config.toml
n_layer = 8
d_model = 224
n_experts = 96
experts_per_token = 2
d_expert = 128
d_shared_expert = 128
activation = "tanh_gelu"
moe_layers = [0, 1, 2, 3, 4, 5, 6, 7]
router_score = "sigmoid"
normalize_top_k = true
routed_scale = 1.0
balance_loss = 0.0103
balance_bias = false
init_std_router = 0.0251
lr_router = 0.000845
vocab_size = 30079
norm = "layernorm"
norm_eps = 1e-06
tie_embeddings = false
optimizer = "muon_variant"
lr = 0.0154
beta1 = 0.93
grad_clip = 1.0
batch_tokens = 131072
seq_len = 256
train_tokens = 784300000
steps = 5984
dataset = "wikipedia_en"
Below are experts of layer 2 (counted from 0) of a mixture-of-experts language model. Rows are named router (the router's row for the expert), down (a neuron's output weights, with its number) and show model dimensions 0-223. Each number is 128 + 24 x the weight over its row's rms, rounded and kept within 0 to 255. Numbers have three digits each.
Before each expert's rows: "raises" lists some tokens whose logits its average output raises strongly, later layers aside. This comes from a sample of Wikipedia text that the model never trained on.

# expert 5
raises: "away", "iver", "enger", "eration", "ering"
router:155158141138143159165112146145120154107117124140114123162163155114134090127080108172144106147073102164127153116116171155116105140127131164084121105107087122091117135102148107148121142096111098109163147121177148103115149144123102154110137117104126113092122141134122143145163142111131124172132100119152141156083135177131138148123150120171139144157111152118111139121160142144113132178146114117118116129179111123105166139152092113148136172146113158109133072117131137102110147105103122100132120127108141109087106097165123097151088150137152165096137144132119109146155113156112135171150122118079093163153095145123123073147153069158111122139144143148122110118150067136125140152132
down0:118165174114123179128138148093155150122118108104099164137110130109121125102145133136102133090119135125162111127129075090127165130159100122112141124100178140120145108177130118141164095119112085131149141134168125126124143118084147105090134108071120155159123118118123145144136093144089128136106070123140121157055138105147147148132122103123163135107143104130136144133128136153177124144102127165124132154117075114163160174103124120136103134164151124118139098122128161172132152145134142087139109124084114141164122099155126154152130080134118111116157139122139129121175143138136120101136157126158127108146152087140169094128133098128125169120094115101168072095128111121099146145094
down1:107112154079106066109136121127122102140112122192106114128129148125163126124099129124133122102130127175146131126146152125153140106137150125131150137094102124128109155160153117145145113091110101149132106151140098149138159147145136125170102141147114083106102102117177142134163124120139154094121129118171106166118157137150129155128116128104138140168120135093105107155131135152103128090177123116082071139123137100140120108126136086112147135127120111140151153118128108147142126169124166098124154147100112096135056151155101088110186084107125094155122148142161137126128153164176126069118065144181120085111145139133131129099123108135129144119153162141121131103120165125125145099135
down2:091124128131118122120092111161166096103096109091138104092147142097141114120145144141120095108106111142126117124148127124123154110134109114137139112089111100162135080129135129127094178133094094121131124198162112133172096136107126107137095162157124074129145139110128127179127122153137128144160097119178146143166140140125126082173118143134092169122139119126104121143140131106151131161130136134093126178127158087140179149116111111143128168148118125120145144124129129117071119108104078106116126139112173134146100135139104129115150193120135115122123125118137136137168095125094125120141125166187139108088101126152141144115103097156137159124084120141138105186162155114178132105121
down3:110129169090146181118134105145085152113124148117128126161095137102160125154136125139151119114115144098136126093136100108097111114143121147137115146143059116113098127090146118158147129132159148103112145134116128164140149144141137119123142141101140132134160180115122128139152113090130159069120123137162154092121152145149134094085112132120165138165132098104150121110115114129129121119138092114097156137112117099163136169112098165095126132147104124171114173168151129143113093110146121118116134129117088123114123164136127111121124105176143079133141160115121139145137111133154081110118124191121081099126161151125109167128080093128151115170112156133093210136159084123136146105103
down4:108177133089113138121122149102121129091132109137124122169148118128130140143125140141128146148102122129140121111125104119135108157107088115161139109169117126110139163113096179135162175159137110163129113082127135114130070132141141120096098153146125144174115101154119107167146155117162113104096084149118136141142104168132107176128161137083127171151124131138143156124149088091143081110125105122151179116095141164146141103130098118084128170164119135141171135105170133083128145141112107122138133153164169128114152108133163127129111129098112117159157124131116156138150074132115151082101132104118099110115124103110091093127177098134107117130158119121134121131107095098095184152116
down5:109109125133097124155131136105128076144114119123137102130097162142090147088127153152071094103113132153130137106128127098187161166160147136104142152133114144153122147117131119152117082129139143107109134132125079096141108146151110146140106103105084163120134131154131117112130120077176125113093137150084101159110129140115123101119127110122140156134142088111129113107137130083109141196137122149158163136097113164116131153128106093135111133142158162134137169151141155128163148154158130152139140172141142132116106125148122140134064075095130101151123163132122163084149127137111151106114119122135130139138127112097152109090173095144144146113152149095116128098181173154088142150084
down6:133099146120114110136120121134121138117118162112123129103166168157161095145099163107140126119156153163117107138117128075121125125090119157109121117149076173139117164134094107118076100132165120109179128127161146123096108160143087134130134141117162105172108111145146125125137185073153104085142157098088121107106162116087136180117128091111107134148149139117132145166157145120117089096164134119167136124125127140083104117122110148125134158157148193134130116115156154135091124117125132113125099113093142122128122077158113147135159089125166137147109120106113130096148177109152135150104120132148094128110112184109131166122131170130111096134113139099122121143092159146147132113149
down7:134110139099125131142159152140104141116148164148149102119143154134109121100122143134116123125174120137129107117106136111094180120132193110120124143145118104142113153100123150118165126148140121103111109114138132154118134097129192085111125138184112093122158176107113085127185099141146097161063111121139137135124073125154129127124179135171098107116165129118103147133120137164073128146126126164119103135120132143115138090139098158160169101077144099085140072134122135121102154130143105088112152126093128102130130136143145138152139123109124132136101078129120145123160176171126144118127117095156120129092122126069137126135112131118176131191107119127140125138157146108117127104125
down8:046085107123127150077120159127093093120167147045126134126098140117136119145125130099131159109109113165114152120168147092089129110124115120129139166127128129167148160151099173099144112130119140084116158190143121147137137124135147110118131128126133122116112082150144147116171157129084116136159139118140138144131154107121110167127103135129096118130149152106121143158163115152100118105108136132070125151119121092146134121139106130126086094106153090136141104170142112130144136117101153149135153126100143132113124183115156142144104121097131120133152149120101139183106137161124167102148144091126145116116139140160140127105106122170121084163103175121130173093101131114105115165136
down9:107105136106098160135159138116106148154129124125132143169149080123144129127167146115068154163110132169172139165138101160151146130128103126158082099110098125162099152124103130151156085103111091144135152110128130157119141105097152098137147150126097099109133112100129115123141156147145096108130119116158177143132125133131160123144140133151145106110101109127088158164095163109178112141120154163115114083127145127132145125150143122102099129150135094132114117151127095157153135101050092112142158168092136171113136131147126139151126085140095142119088146144118083167141144113055104105153142133099128109169104129152120140154139124149112144166106126137119117159129087119102116109111
down10:077116101108118096078132120195168153128156137146137087110076114163078119100147122095087132170117152141100151180155116155116123124149119120148146148128150149111123136160156138137147157144148110181102129114123120146110093091121172095144067073133164113133120126126113092119130123140115156120136127132134135163160110102114094092145102115145125143104122128161110148120152166124150169134111106131139109080143173137120098118118106122110137137149134132120164077138132116108135125092133115134132120137126148171122115178107154129120140084109135143160178161114132142140078120140113148134129112134164073097166119123123133118121101109151141112151131075129160104125146118163132125143142
down11:140170123134128131150154098133141127099131081102145119154128118105086143176106169122132153117088149135131124135163117126132112112108171159115137144114105121117138121076133137127127127121133169117105157099166111105091144155120150121150107076133123118101085145095144145095136165148155131112093141084140138129091138131132083135094139129127182127112129135128109097146134137174133127163091110160087148151156122140095147131076149088128135087099119127094142167084104108110134145104140147121114121120148135137111152129150159101167047141162143173095152123143141119134124105128127170143147139145132099147108121144109131181151138119184116113141082119117137144158113082153134126094161
down12:079155129133124158163090149087100120152105137131122106111133172104102098133131096139077107120118093148073173106092113103140139163142119125114199111147140080127110132114174130155174152130132140136111144118104154101092111109154112118125103174105134148129158122131100068133134137119116100127143136124154128139141153129091148155134146129142103124142127118131141139069158070151110197148143129153106123137141145111148096184101134094125145114112144118127155150138106118120151156158152144108133109102120125104139105112092128146130133133133113128158120131139137126155140123096141112170189104122075106143175140073126130122131097128114114139165141116152114166137112160100144154130106
down13:143147113122156128146107181112106163114114124064137160133095161135133154139121121119122120137126134140094120138134108149123128115153080168122132123109112145150119088135131167092116111130136110117161154139141118116127086168156104154088159114160114100169151143149123035118137107158130104120125083103101167172120142125151116040128125082158088121130120151117112132113189104082161096101126109106157133116133100127134082143147140125128131110104139139121133097084119146138129105128148060131124128138118162156133145141117139124115147102135151142124149131115171137122155097106127127138133159153152119150142156103188101144094150125157133143120116144096152127137158145120132103123150
down14:098141103128143099137117122167139126110121120132113149125157126145140084101107173135150154096117134120155178162131083180121149135109115112145147170109129133192143091092127131194120149115138116140075140139118094169119111135084131119144152167123119118053110105091143123120109154084143143124103104119072146120118131127117096134125157144156117106111125124088115148140168136135102128147126110173100095157136101135102097097108116119135133156125144136066124181149111162136092144074107165123143132136138125155139109135136142148167165135133137095139138112137139129143120103105124162137109149133103090165147176139129089090132150110128094132162104112150160141116145131121122123153112
down15:104146159136145122102118140138121136121106130163137112145102122150109127115158087132135097149111143144081129093132121094180179147126142100128082143121131134117148145143123135167151156164098154092136131110113159090111117062106150115148143162119129099088131130091113128168130111156123146197141126089155128154137128104100109159117139118154112117163102140140146085143102116096108119132102140136136143148150106133104115126146115130106086144088142151138119173113088132109114112174122107149129163120114121067146152119142127114125131130132166172141201184131149100129123158154112133114138135092075084141101171124128149155118139105105139156127121108085108146102101162138123170116134
down16:090161168142103159137113118116148125137165113111110138143140117089136145170178120121125148160129195091141129118111155034114127130093117108120064100109123144148146118159100108115119158135135146105140130101100182145173145086122144120130145151122096142151104180113106142133076153141109135138108144114071155144154134162161073153111115139140114168152138162153144106125144129114130105109147123116082132145123137154127149137111129112143137139110131170113124118135113160117155150119078098138140152142123118105122099105115122141121178104099139139142055108100154143102136142125144123133090109116125126132119120134087134122130167131137129099160137113149120089130139133085168143117117
down17:148094125126154144123104079143139142110138127165097089136125140145153150097141140131125121081127099131130180129134119087143126117143131119128158071135190163081110120120118131121134084154146081125114065121131158121129145150159132120111154133111142142116128134156135140166166091079122120149117101129149144072174135079143128112154102153143183141154109174126121155123091135130113159121102139144135123141131129139109129079118116152162123078144176156122127156109160119121174149131137114116110124125099086149125086166134126099124126117153164135162127132100134107125149109177098112121116123147160079148113070102104134110122148131132164136151120093140121153108127141131089119108159
down18:119099155181138128140132108131191113139125114137150143126130115109135103120124131136133149171093107148122152128123137117150095123101138144096120157144132097196111134103100138134163123157045172104125129123113137112077131113110151117133132132107087128154151122111181120137133139071123153149155123105134106145156090148105103132130112141118195141145108134147081141142114141114155120126126103158091158111120109152138122089099125139180087135099114138126134131147157138159147098095114198170131112119131116121130140130120152159124108134170110135077075137106114152109110130153130103131146153177128117152147113125106107114090128129095155143133110131144119101126168156158125081098099
down19:169144119158111146109130113113133133147089112113109109133167121140174113124121126092150141092117146133117116133117160119128117128147165170119135079113173160140103135126182112091120186108098132147138154135119143092137125113111101113168129134114113153117107131134142102125139124103102133146176125098155170100148103112166121143107107126121171107168121090102114093097161059139173166155062116176174105161111131114131151121156101145103110135126152174126110137111131123136149136079119151128127128120128106113109162120123070123138129155145139104109145114159164134145108078114068134118145110160094149099122089104104145144130123139134116165135127165133138110156089139147135118141122
down20:124135131096128140145111113121111123093133119112114190144105159110168116114091147128106141150130133124122155090150126131125123101093143198088118134128115127139125104133110140126111121110105123160130094086138193145135102124123112117167112087125128119141117145169139156162126159168137178120125118133143127131129112170145146136106113131167094072149108119133123171102116135110115121143126145136148136121125118108127113128110167154114107128097129168100128106163123109132109092178123183130136069139096134098137099089127098082073131106141135154104146178144127183139125113179150114094110100132178111111159126099140158092124104147136121153118136157082148126125191151131140105122132
down21:148117169134136137112158124148135150160119128134114158131128076117139137122122139094143122126126114131109109085106122122124127178088108137145134124135151115120115141151140135183085096163128108101162117081114144141134143108128125145151163098134108090104107111093117161103166143129153122162152101113106193162132137146137094143121140135111152104147162088142147132134106184071160092098079155123094091115105124104113150089161121101128141142147148128099173129099106101144118128125116125129175111123058172121112134123102121116128108133142107119135116191110169150141115137104143160124162098134124092076113156147159139150159145126155076122134102141111129116128123177150147152122135
down22:122130110091158085132116168151103117139101135111105149145170153090114152125126129114113148145091144126151139147078124101128118112095124117119124119146111130139122155128137123103139128106101097137152125129158113115124136141148159119140116093127122135082087153172153063139137137135101118145123125086151130106099121150144135166134114118139164120161082104148141162084135152178142100180117127113094194141150140098112132154166142142128125141110118139107155080129137144190103146134116125117152113119148134144107102125117104084146122113113095109183094115181131096150123193138138152122112112129087116151168151103123150121133169092077126155127156114133137084124123164160156109106117
down23:146124122134152149117129154142132086125094136112157108120123111103161142174128120102093110142121140151104088147125090124141169127126142159133102122161106135129139162196185141109148118145066113123134088147093129133140146125144123151124162106152146085141129095138173130102131098129080106170123136144170116141186117090143138146121124161106145127090124154105165091114114088131152148116150138133136144119112114128118137150156137124119106146087118123101160124100094138141110069126124128117121129123094148119151139141117118134108138126128101097132127158172151114148109103152076163171152073150140136115148153178109131106086140139122088144109101053137162130142094138150110138136105
down24:133130126126155116096125132147090115148136096119111107104148125118105161096141078168119140145116129101126140111097132139109161108168137183142185094100115138128114128101140135148145122119128156197136118146130147096103116139168134144119110148116112132156071124125146178151111099142143105094148125113095086113171099103101095154124097166121119094110104153120141103118123118109090136135173129159139129148086121101156117118128105115117097109131138117125177161155124112147134123136119091149138143112173143131152182076153141131157164098123126120114147124174129102100180146111106154089100119118120175127128153127138089103113137078124151112120134135128173133175109114159168157131100
down25:148129162134121167109132132120200106107065130118132143104141128129135159145128101134157112096192128149108084149133096135128119191145143038140083122146138129133127140138094135160143141128135153140115162118156104134101136152143110154133137116118088095111129129112150127137127122158101116114141124110112125132169120119129120102156119115141129114108154107119112126146110132126138117111155097110133155193156145123146132128150059167120106176133076118122138115123160155089121131190104128133131091117132132114133065116145105103154095177129150096135093137097120129123134178182155113146113107130103108163120116131126141123124090113138111128124091141098152155109144114139137119171124
down26:162115113096142113147156130127155121150145101148192095112132165108095104130147098174116146129130110103105124126144103143134110110156143047116106138167113149124156139141146125108108110126158127099123135132163116079126141093134078124121153110170105135142097116122089108120118121115113173127131142087109113136106164123151145112156098111141125150130169135163158126132114146118136092098141125116098092163090143158095105149149137135146104112140123120187114125136128115142201123118133154126119107111132134119110158131166135122163112196109180075149103092132089142165110111129168108162102153135141135177132104116131112111183155103117120137142130140119119120150101145100108110104144
down27:136113180149142172128100147073107132093133155122150158161155117163123127122110097113153140129128114157146140147108104099167122122117117139121138138140145081109133135124069151103114112109129101113105180160130164135082147124150098156112158123102138119095115165158121137149152102103108089137156115131132151129095132092132130129167101140143134114106105111154169080169128170137144104124144151137100095109047142125122113104184135107114094129148130088170097153118116152149145129162138140134134133171086121131136139098140108119101133118108137120164102131120104118132124144124097142140145124115130149169135128153128100147151169087091119122097146150148157129110132072088187129105129
down28:154117090130102099125131158133089139133131128126124118099111079159150145130157127148115120117164114109123117106151112100103153143138139123135146119141154165103138107122102092100160131115086167126134106138100130087112103141155108126158115152086151149149133139157091141113130119148124154117128109119150164084109119132139126148114123195152135138159102119073107111131115138129096134132132117117102151142131134107112103140132125138121175192114146110146070102147119104192129117092090141125170179142130109100153132138047103158132124083130165149149162144130202119140121115135138163186102142119139124139127098141154140126137179142161109134100111146119118103114160104092117123114115
down29:091149123088134126126119096103144148114118092141099133163146117077089141133142138144137210115126148110133118126146124092105103134105125152136167121132101099067126132124155119117173123125153136145169125128145132126149136151117152150162126150109096150144107151112165151153129147147109100128130108186153107154125137113180136110182143116102118097153110124115153095119137152149104145168086100155124089178149097135107135154176123149097136120142152139136099152083142119152097147131131114154163107130149114118107117130096110130101081158137102141145090118108124134105169166118103154140133146098125153083090128125143103080134112138148124115131146078089135127144135148113096098159090
down30:139134168157123137131118114105131115137130105144177157129121103104134124118132112121139134119099129167105130168156152127140141114101139127161141095102122138128099106135101165124156121110151163112158127109138142105114119178150155158122128109124141130130170159093119111106128107150078112152121086117098132097133111131135191127155153098082079142116120163148077146140130163123115129140141144123117127148111140141048130103110124130183110127143141116130169123136093095114159124124133111120101122125111137114088135141108118139109150175070123117149150131079162127143103127153069095086182142125133133171086138126188138128114117092142149111125165129142170108126138081130174139094138
down31:109144120122124129164117167145127136129148146054110146117148137120157156089097089121123171137154133092129154111096127095152096117143150113140111187113122135098151141108067162131161095155129109081125167082176109140118120134121113144155153172119142136181149146126153133173138132151094106143126135132131111128124134128129118130114115105145175121145145163105151097125108148135098138117132127091096135115140108131118131171149133169112112146133109113153130143098171121129095115121162126107104134123132124103124114170134111149115175077101148154125131141161125119163127105148149080101149154116097119122102155106129130088123108143136090080088118187141141139137120132109162079092087
down32:124137152119121133109162136099121121115094111120134101158117132138099136162183166111117156191100106097085101112130133131129162125121125151099121125104181131111098120093153127135097143172094123154168107152115107091127125139121141118103136146129124103129162126103127117136070141076145143135110143132113171141129149132126121150150134112129118115152093139115107135097098131180139146087160122155106164123121170077102162139097124093129100136175157153107124135113120173107108110138148120155115144137165135133154157156130100166145092138107146134165136122143127148093142122101124142085072121126089115134156144154121152109147172138049100093117125152158104148084154130142133130150118
down33:111137132134111136133146122125135125118139082133129129092138107168134159104089163149152094140197104112090140135150141166113140119124123098114126113074085140131101165121099136131159142130182141141149132113144071172121127141114121142099106121125138155158110115132121153117113162153167135121151111129150096121131152129115130169114117117134130118137116122092090131161161151142153111097118127097110138150097144102127153134141172177145090096147114120144160177123146115148107134136137098119099147120098113076153113127101095168150114120089115146083144115168149081082080115107136173093098119117082147142158108137116161150114148126133154118147140158123113148089090163150105110169154
down34:139119106134118161107079141143133105099100104111148145138097128138125182127106148113118155138142124117139198128162164178112140139112116135120142148087105085121092132176144111126110153149142114146169126135135187144122158157145117093099092140142138104112096161073127141072119160120057131121137134129146125110141108160119082117143128135158131185118108142116128135125141127121128126123129108104144171116146107156116103088139126133104116169127148136164154138175122152115138115126109075137152127082100126138172151097172068171117158160096087092146125109117127103148099100148133107133088141138136156123120119114130136123121133136119138132100133148155087140109140096113152157117112
down35:128192149128074104153127120106099141122139130101113164146100076100140127106133093124155120115117085151137131155107124137135200122174132116137133098140080117112087117135148156146122123166097152154152127172152160158113160132133138127116099128131134152169154105131123134139102134094081101110116130111065121128135135140140125130132109172160125116152136133135159121155131092172095141146131142094112127086091122128154089154136126109150124150121131126202116133173158127151147141148080149137129152116093126143136103138117096116109140148138151101115126088109125154117110112149130117124123093159091152167120135103122122127121123146136109128046154156134140083157094105122119132164109
down36:133100129150146167129139147118109142130107068085140146103142134105145170150134108134162139139072084111095119098117109117119133154149125130101109135130145154078114161119132117139171136119164106149112182113118138163107116113106094138093152128112069098146098103159119094134147146192119145141113093120096137122121134138140141178129124124189135151142136121133162146083122148138109125136111105101128116129144108157075140117133091134117125149156102116082091134131155133132110118121154133088123162124140122142107109105170144103110130128067135117122148171133108086130120109150112150139138118133113163151096132162130131153173117147178141157100178155082133152149138118151077139144124
down37:129113126078197081136091144141126145138159100150127161116101140114131120149093143113146118118149126145134139097104126140155098127150126189149127106115104144135125139122091144135169106115120158138134156155151101142101156132116125124136078113125137161153122131170128149111172085181108150155119096131115114120141122130159138088104106144158132100132135128124125145113129157161097126163184139126164125124165141127125119139170056153130105127153124104060120084140147092100098138113127125143105089118128111124127134138150158118182133157116134111089125120135107150146095142105162120102113133112130117116115143139151129113105153151104062153108137113125076153138096127153083181122102
down38:122143137109129140132141134145108142101143126133137139117100149171155161062159085094105149118156137110094107123100129178105084109146133156140172084115118072131094127142147087117112130169141122169160156136118126107148169130175090167165147109156135132128121123094145177129165098118099126154119102122093122126130124139106149126141115121128152115139113157146116136109110115143119128140136172092113119097107121149092133136133082101141149156132159131145147128099113126117139150083104148097110122162125124082104131129110100100122185145188107078165116135118099134167138122147136178133136127159130154117095120091126112133150100175131153116119133144104119122144057151121131149100134
down39:120147159158112146173127126132121137106138119111098138124131114075162109133157144109105090114069148101145103131100110103112142127085037122120152100123132136119177141123107118118117138148120123119159195124129136092146106133136108117127126099111151143139073150116071145126150111104113107064148160130106170113092135077134112139124119154065103126105151154098099154115122152157125122136101156142082140156151113145127145155136145122168135116134096145133142140117082135107151145158111153130119149085158140147102151153178162121125165160140135111122114152093123144151081151103129187090162129127122131133120147121135121124121120142130146129182130143137131119144114161128126145139136
down40:115140116120153110110121095161151139136110144123152121114126147120165125149181091130120109149141126100123174145141101116144124104142147120128084137114120124094089107162165144166153163132134087163118133138103144097096156166178145125138171143116148092128157130204133140062119114156120123117095105133155121097115105103102127123123142085109099173144138143103121135138124136156186129148160121138077075130124161126082130119133114114109140153093112147092106103129138116096127155136139132106077124117141120107149121152119135130107126183136147158137168141097069105114163137121101119130105105121128163110101110160085154142132104121117145122146181137113125121121135166131104163150094
down41:113144157100185081146144133170144115141137159132103098114113122151143084124131126155106099125161179142137167122110120151153143079169139149143106100125130104121142148141124125128109093081143126107110134157108087118117163184143151122119131094098150141131163122143129153100140182113148112127154119130125164107138103097166128108141154127159103135143117090117116106179108110100168093125107125136062150152133099123154091087115149137130177151149131136127096112098165109130129159079136117102128139101174151112172147123114106101120110134096151090094155083120126116124129134150128100141101137158167140118115109155110129097144130131123135084160115084131141106142164147096139132150145
down42:153123128097117150124134179120121141119129148129110166141127119175104149143095125118134130150130124119112127108144110139144143125135137129162132129140148141123108120119135120145097138151120117110111172127100106133133130109118102136095169149123095086114117138114130116147138118113153101138119114102108105088093098093155170165138152115152131174176204116102116091103089126146080143117124152110182163158174114159127203147115121081153149139139107108134124116183125137143123164087116111132090148132125177146141111152102131127058144116115140094145105115119153126104114184112127137101105117139140149077124132140130107138109073129141151151162092113178138127140124120081125090116118
down43:132139119107101087139144129132155095095135115083144139125117118116114112157160095106151110140141119110140179153145116129106153131120169123143105087119126116159132182099130101131147147117136147207112175130132066079112148109106188131084129117135134134153164159106130083173133134123115139131124150155089091140115084120125130124090137144145135134132140131124113141144144176124124125153129119099106146126118108104134105153120140165161090094100160123199108121113145121148149134136130130112134106127175135124092117167134121135082094132135133154140154124172129108157123109096070127112106101127133118140127141114185142125079094151109119152158168126105118098118101115161143123110153
down44:125168153163145154116099141188140105165127126135141142081133159099099115115148103164112161155138171134146137152122115140102081159105090076100145115131124097120095105069105132100129150129140134128085098129083087152121125133114146150172123158142158123129141128118154134118155097146100160145156118139115153106156149148148104103115149135141146128085136116117118116150171138087119085149102148121137078102100141130182128125142122112147102140082170134129135143139124088131151192120140140081155115127126126103148123147110157111152105144118122121117146145125092154136112134124105122115141091140139168162167144151111103103118099134136131097075090138138078115149136138174140150127102
down45:119118074128135155131139158152121147150133130163135152137143129085142136101164141088138107102073118080099125106128140142165147132163127151139107136101158151104137094141098171115117100123128108094105102082098117139116133120144161152056129130079123158113118109150149134129125166119149180121151142134112128129139143126112185109148164155155086095161158097070097133177162099108154149152163139107123114161078135155129110111127097098103133139113123161079113145159136115130166122126123175112117143145099147085126164180116121141124126138111086104157101138141125159103122100134133141141106158153116132126133149131135154099111131137117128123092169131120132116124111131084115103141156
down46:143159107136141132181112111076169143096142100129140136108143138113154134167128123134127166131084094126119114092131118106120106100116093139140138085145097137111144119082100124111181163160113134120133137104149157125144096163134150116163155115138100143152131158133115139169110162118147147140133165143103141102096130099132143134091155143125152125148153112121122148123096169119123151133092128111101096112122157120137129162115126118189159124127104124153108138112114089103131151128133094187144164119078148131155107122143077116156106107109132119159120129121075210086135100127113090140158137124135126140109118150175135124109118108154102145149176158130096153091136091081115123129113
down47:110103139098108142130129140097117151139144144117147145150099148146152164196148134149123096139118126139137145157100140156124118117080149127135114099125127087147109140101147140103129035172133119097164149126121120128123110144133143100129137132141112122124122139144121128103141112178156121057072163111107103125145174111135166105092179144117088108112135126113118070138148147127117145159157131118132118109118111165112116162097116112150168127117104149116095164129178120158134131094124162082136174096139169139144137130102123127104098113115172119130110109110128132139098140082154107152127163113133123122180130162083151132149135126091152129148116118094135156130159105123088118128142
down48:147082123102169174135136118168177148132118106128168114090112159109150121110135135133099087132134076134126126178181103117150149155101093118136113133111141093130114146103111126107106141122141143110116151118114143107145124113124093149135142147104128151102124110142100158111152156104111123146053104181159128171182107177072130114125113097114159137154104122131150126106140149084140148141123148146130160123150098139132170135115131129126104123167145137119157153143135138107140144138115116160186127116102172086130107119120140134084116131171102100110117125106134147153138085170104119165144123146099113115126130125142098103129120101134106145155134118120167141123116092132075156131066
down49:124140095148129156145122105139125121123109154067118109137154118165125160163111118097125138140148124138089164141157149126102133125102145099129100149074157120153151051108117087128112144109131099087095134144136108110138095122114184163127137079110136134132150130132134096142114131133143134105112146129135125158116189088112098089139100120170115151172105111115166105177102115133115139130076128140170127172101160134122103134105118133107115136129117122126102070116104121155170158172151152094129108158156105158167101141119122128119110170137162092112096134135123118123121131140167102143145135101185095159119152137134111101146144122158178152144110126133127089142147119125112133110144
down50:120136121144130150127102125136126107140093117107100162109125151121135158117114144089110160147107111106127131134125133104135131078098076103117142138154160114167137126114066159125107107105096163097104147147139159153122076091124126124099132129132167123105198097159117148150111119152135132144112134149137097191134109150106137154121150083115126148132140081149130148122144123119148163135144113171132130142168127109146140100091120136148142127108136120109173127122121200063149146158121112103136094097144140135134108135110111144084162085131111097127155118113098111098141109179151142157117121129158101158080134150120157107144146145143079100145144156135155132132100122145104186134111
down51:104152135137152140101135108091121164114133153164124117177135097091171126125131129129115095117116132123147155159111091108116112203126141106182171142116129130133130117140100107090126133171116111116139134172140156130144109133140119129135123159132142130116137153139086098102121115093166173097122133180118108171139177124081123072172108083126099135159136123135124140112059115100104183083097134130119154101119119127110146111115138142168123115145166159123089106136119119092091140143078113183153119113111110100151137122146120129130108148143150163160098121147153118156140086112129135128134125087111088150155133118146099139127124116134143143088108155134115136151100142132137128103163
down52:112148137084146135112130116140105099124116151110163144091148071122106157108125121089171118174129147175087149135090176084139156175118160130112108147138117163119109123140140113137156130168187155108126110110136126154096155174153129132117166104108143103144118131124110102104120170129149075115116066141144090125134111130153131153140135110097140115081126128161128153139165120149150116125111099135121114132137125155139138139077124120101135141098098137148138081099114110163139164128100161148133097105100184174125155130118151136115116136133075135131133164125160160128087107159112148107132118137113097114125153117135141185112142133135132119110091070129133139098096134142111111141129
down53:145117144116089121159117168163105139142121183159153141129091132146133113099106119152142098145156132125102127168123108126117149118102120104124172177097126100152099106128120133140147122134081152161155125140159127143149107156130151110149157145092089152124156143121091144097114166125124097097166120129119104159137128145087103112132144135126162118074128138123099129152127152122118102103129104127093171122105140073098118102145125157119120142146183157097141123141132119123084133082171173075116141129125183124136119079147106162129134108106126154139073149069117137140108153144086159161140136140113141106115125118099185109112127153127157118133127148120125137126115140109152124131064
down54:163117121105120148131134148132123124155126141130160111074172140134120126116118152117107123150130124107088134104125121148173088125088127156164104124130110093120145159084098098118133176098107102142156097142074137134089094147157132139131098148080132163120157116128167116155104081109128116143146161138150118134110105142104089189100099133139149115104126162129092151107111120128126112134130126122141143138162119115105140121140126194097151118108141102111105137161153134093125091146125131092083106134150110188142136118111118157144131119135148142142143141125111154122137119156148121141220158102115135123130062117149130129125139155138117139117116130140113148183102055154148131130157
down55:166139168155107129179133109090103145147142105125106091155128169073142112155128140145134125160106132133097127140123147142128082132145095126150106097153123100072099108114080127126121113122182129096143142107128136146144096164153110137106120154135145140151111134131109145143192157095107084144171136125155130106119144112132170168118128098122124154126161139111100129139120078119133122124129137185131118115133128098120124108184153115099148166136106097108162098137127135105130147113107109120101095156110121151088117177106092100158118110146100126139106106104127117177132134106170118140144147122127175155097158099123146119100140136089122111129130118142133099160158097182141176142102
down56:118093158117130157109127169173102122145105147145074133134151116126117096112161124118165174121116117147066111117165123120133111146092074129158113158167085138119146094135135142144116157119082127092157110127159129123097142139130094141116142169120127130164116141143147130156091116114149135147175117117119091124149164123147119150137092163129137151095139145120128133140066139140117093148095136150178125087116145127146116176180124133120139127150094142072100095125116133150117124131131097152101146117062102100136164149132112163124155144117119090129111116129102098128108114159147124092172147126119106083156131133091159138145116141134131139145140145085161132086141138125103099139166
down57:095119137143140127109133169145127146154125116121116085151155098146119136150155087111150126109122123111127130122073152097093115191116119140160073171111109137113162158119129111140107167128131121140162088133134118102064092138097155137095107137145107160165158131152133154113132100116127111108138125118135114171084120141140084159151141173126093123123104133133145143117138158124132146168076110090125127109140132114173076123176116101191126165124156121135085153119143116091154098107123124119113108126112139122146132160134158092147108121145138138130102136093175124119146109128142116080141133072139156127118115121129114146139121131114140113147129114106154125130154139155214133083143
down58:139134109118134163116132120155102114105073118135159131143113142156117090169144149163116127121127179108123146147113125111165133127152173159087085140183134135173138125116133101116128082124114148120163089106169117114122124119109127141152161111130099139114089116159130141134095114113114177119116117156161123115114146128074164118149129151157105137149134138116169113134140117159120151096143116119179069103148089128110124104119113150136154153090125088136134095091157119139107105094085114171105142142112174148101124120129124163103157149102111124113116153149109101145149165119154122105163089145149072134115125123132107140181129160086117168088104133108132177120144115112128140119098
down59:128157154114128122122123137120130149153141119139084155183145123135067105106143095124165141104134139133175144065089169159128144145138136125108132115084073130127131119155160140123126162116097153148134144173130115149111135140115111082114151123099154131152145146135123112141108129075156141100173098110152118095149101106135139123084101154087125133043183084119137175143172100142145115152126115156105121194129135120123114146122111096065120120121110118124116138132153157132108122131150129132122092137110138128114122110102182124133142123162175131133150115126154113161127142100126151170124158124120137155117110074134130098162103121120112135136130133143082126109118106131155120117127
down60:157124170123132120133147111106117127107119105119114092134133113171101112124108128130123118077183089132133130128144126159123129113142161115102132107126119131135052123147167143097090117132094175149145162129116120125170151129128093105137142125147111101104144140102127091150175133154134149117137132161120167094155121157133071178176145155107115158150147118098107109122121146169151103157101138109158110162096127122152097113096142129101127151082118124093072152102122156075126133138139137176107143143123121108105115142145112087153162128140135127126144107085087105125135150121120125183089143112107109129123162127106135101119143149099141093134137190143128156142154141141153176104129
down61:125091136163156128117102105144099105137167111110109129132094149167132077131073135136134092145164121103111081141113140118151124124123145133076131106137102138141151078136124099123133144148189116123133101061130102148113140133138111083119133089142169090137104158117126109137156133120140124152126108138138109121130145116115159166165126132162160161154148096136159131120118131094105173144090159145114088102126135136098097114115151114088122089109130150140134103164104171104103128152138119127140093110119124150162121103131106171155144095131096098140099146128136106161157153162147124086104090117134108153158107090110125149165142169155129155168126148182168151137120139127106126152124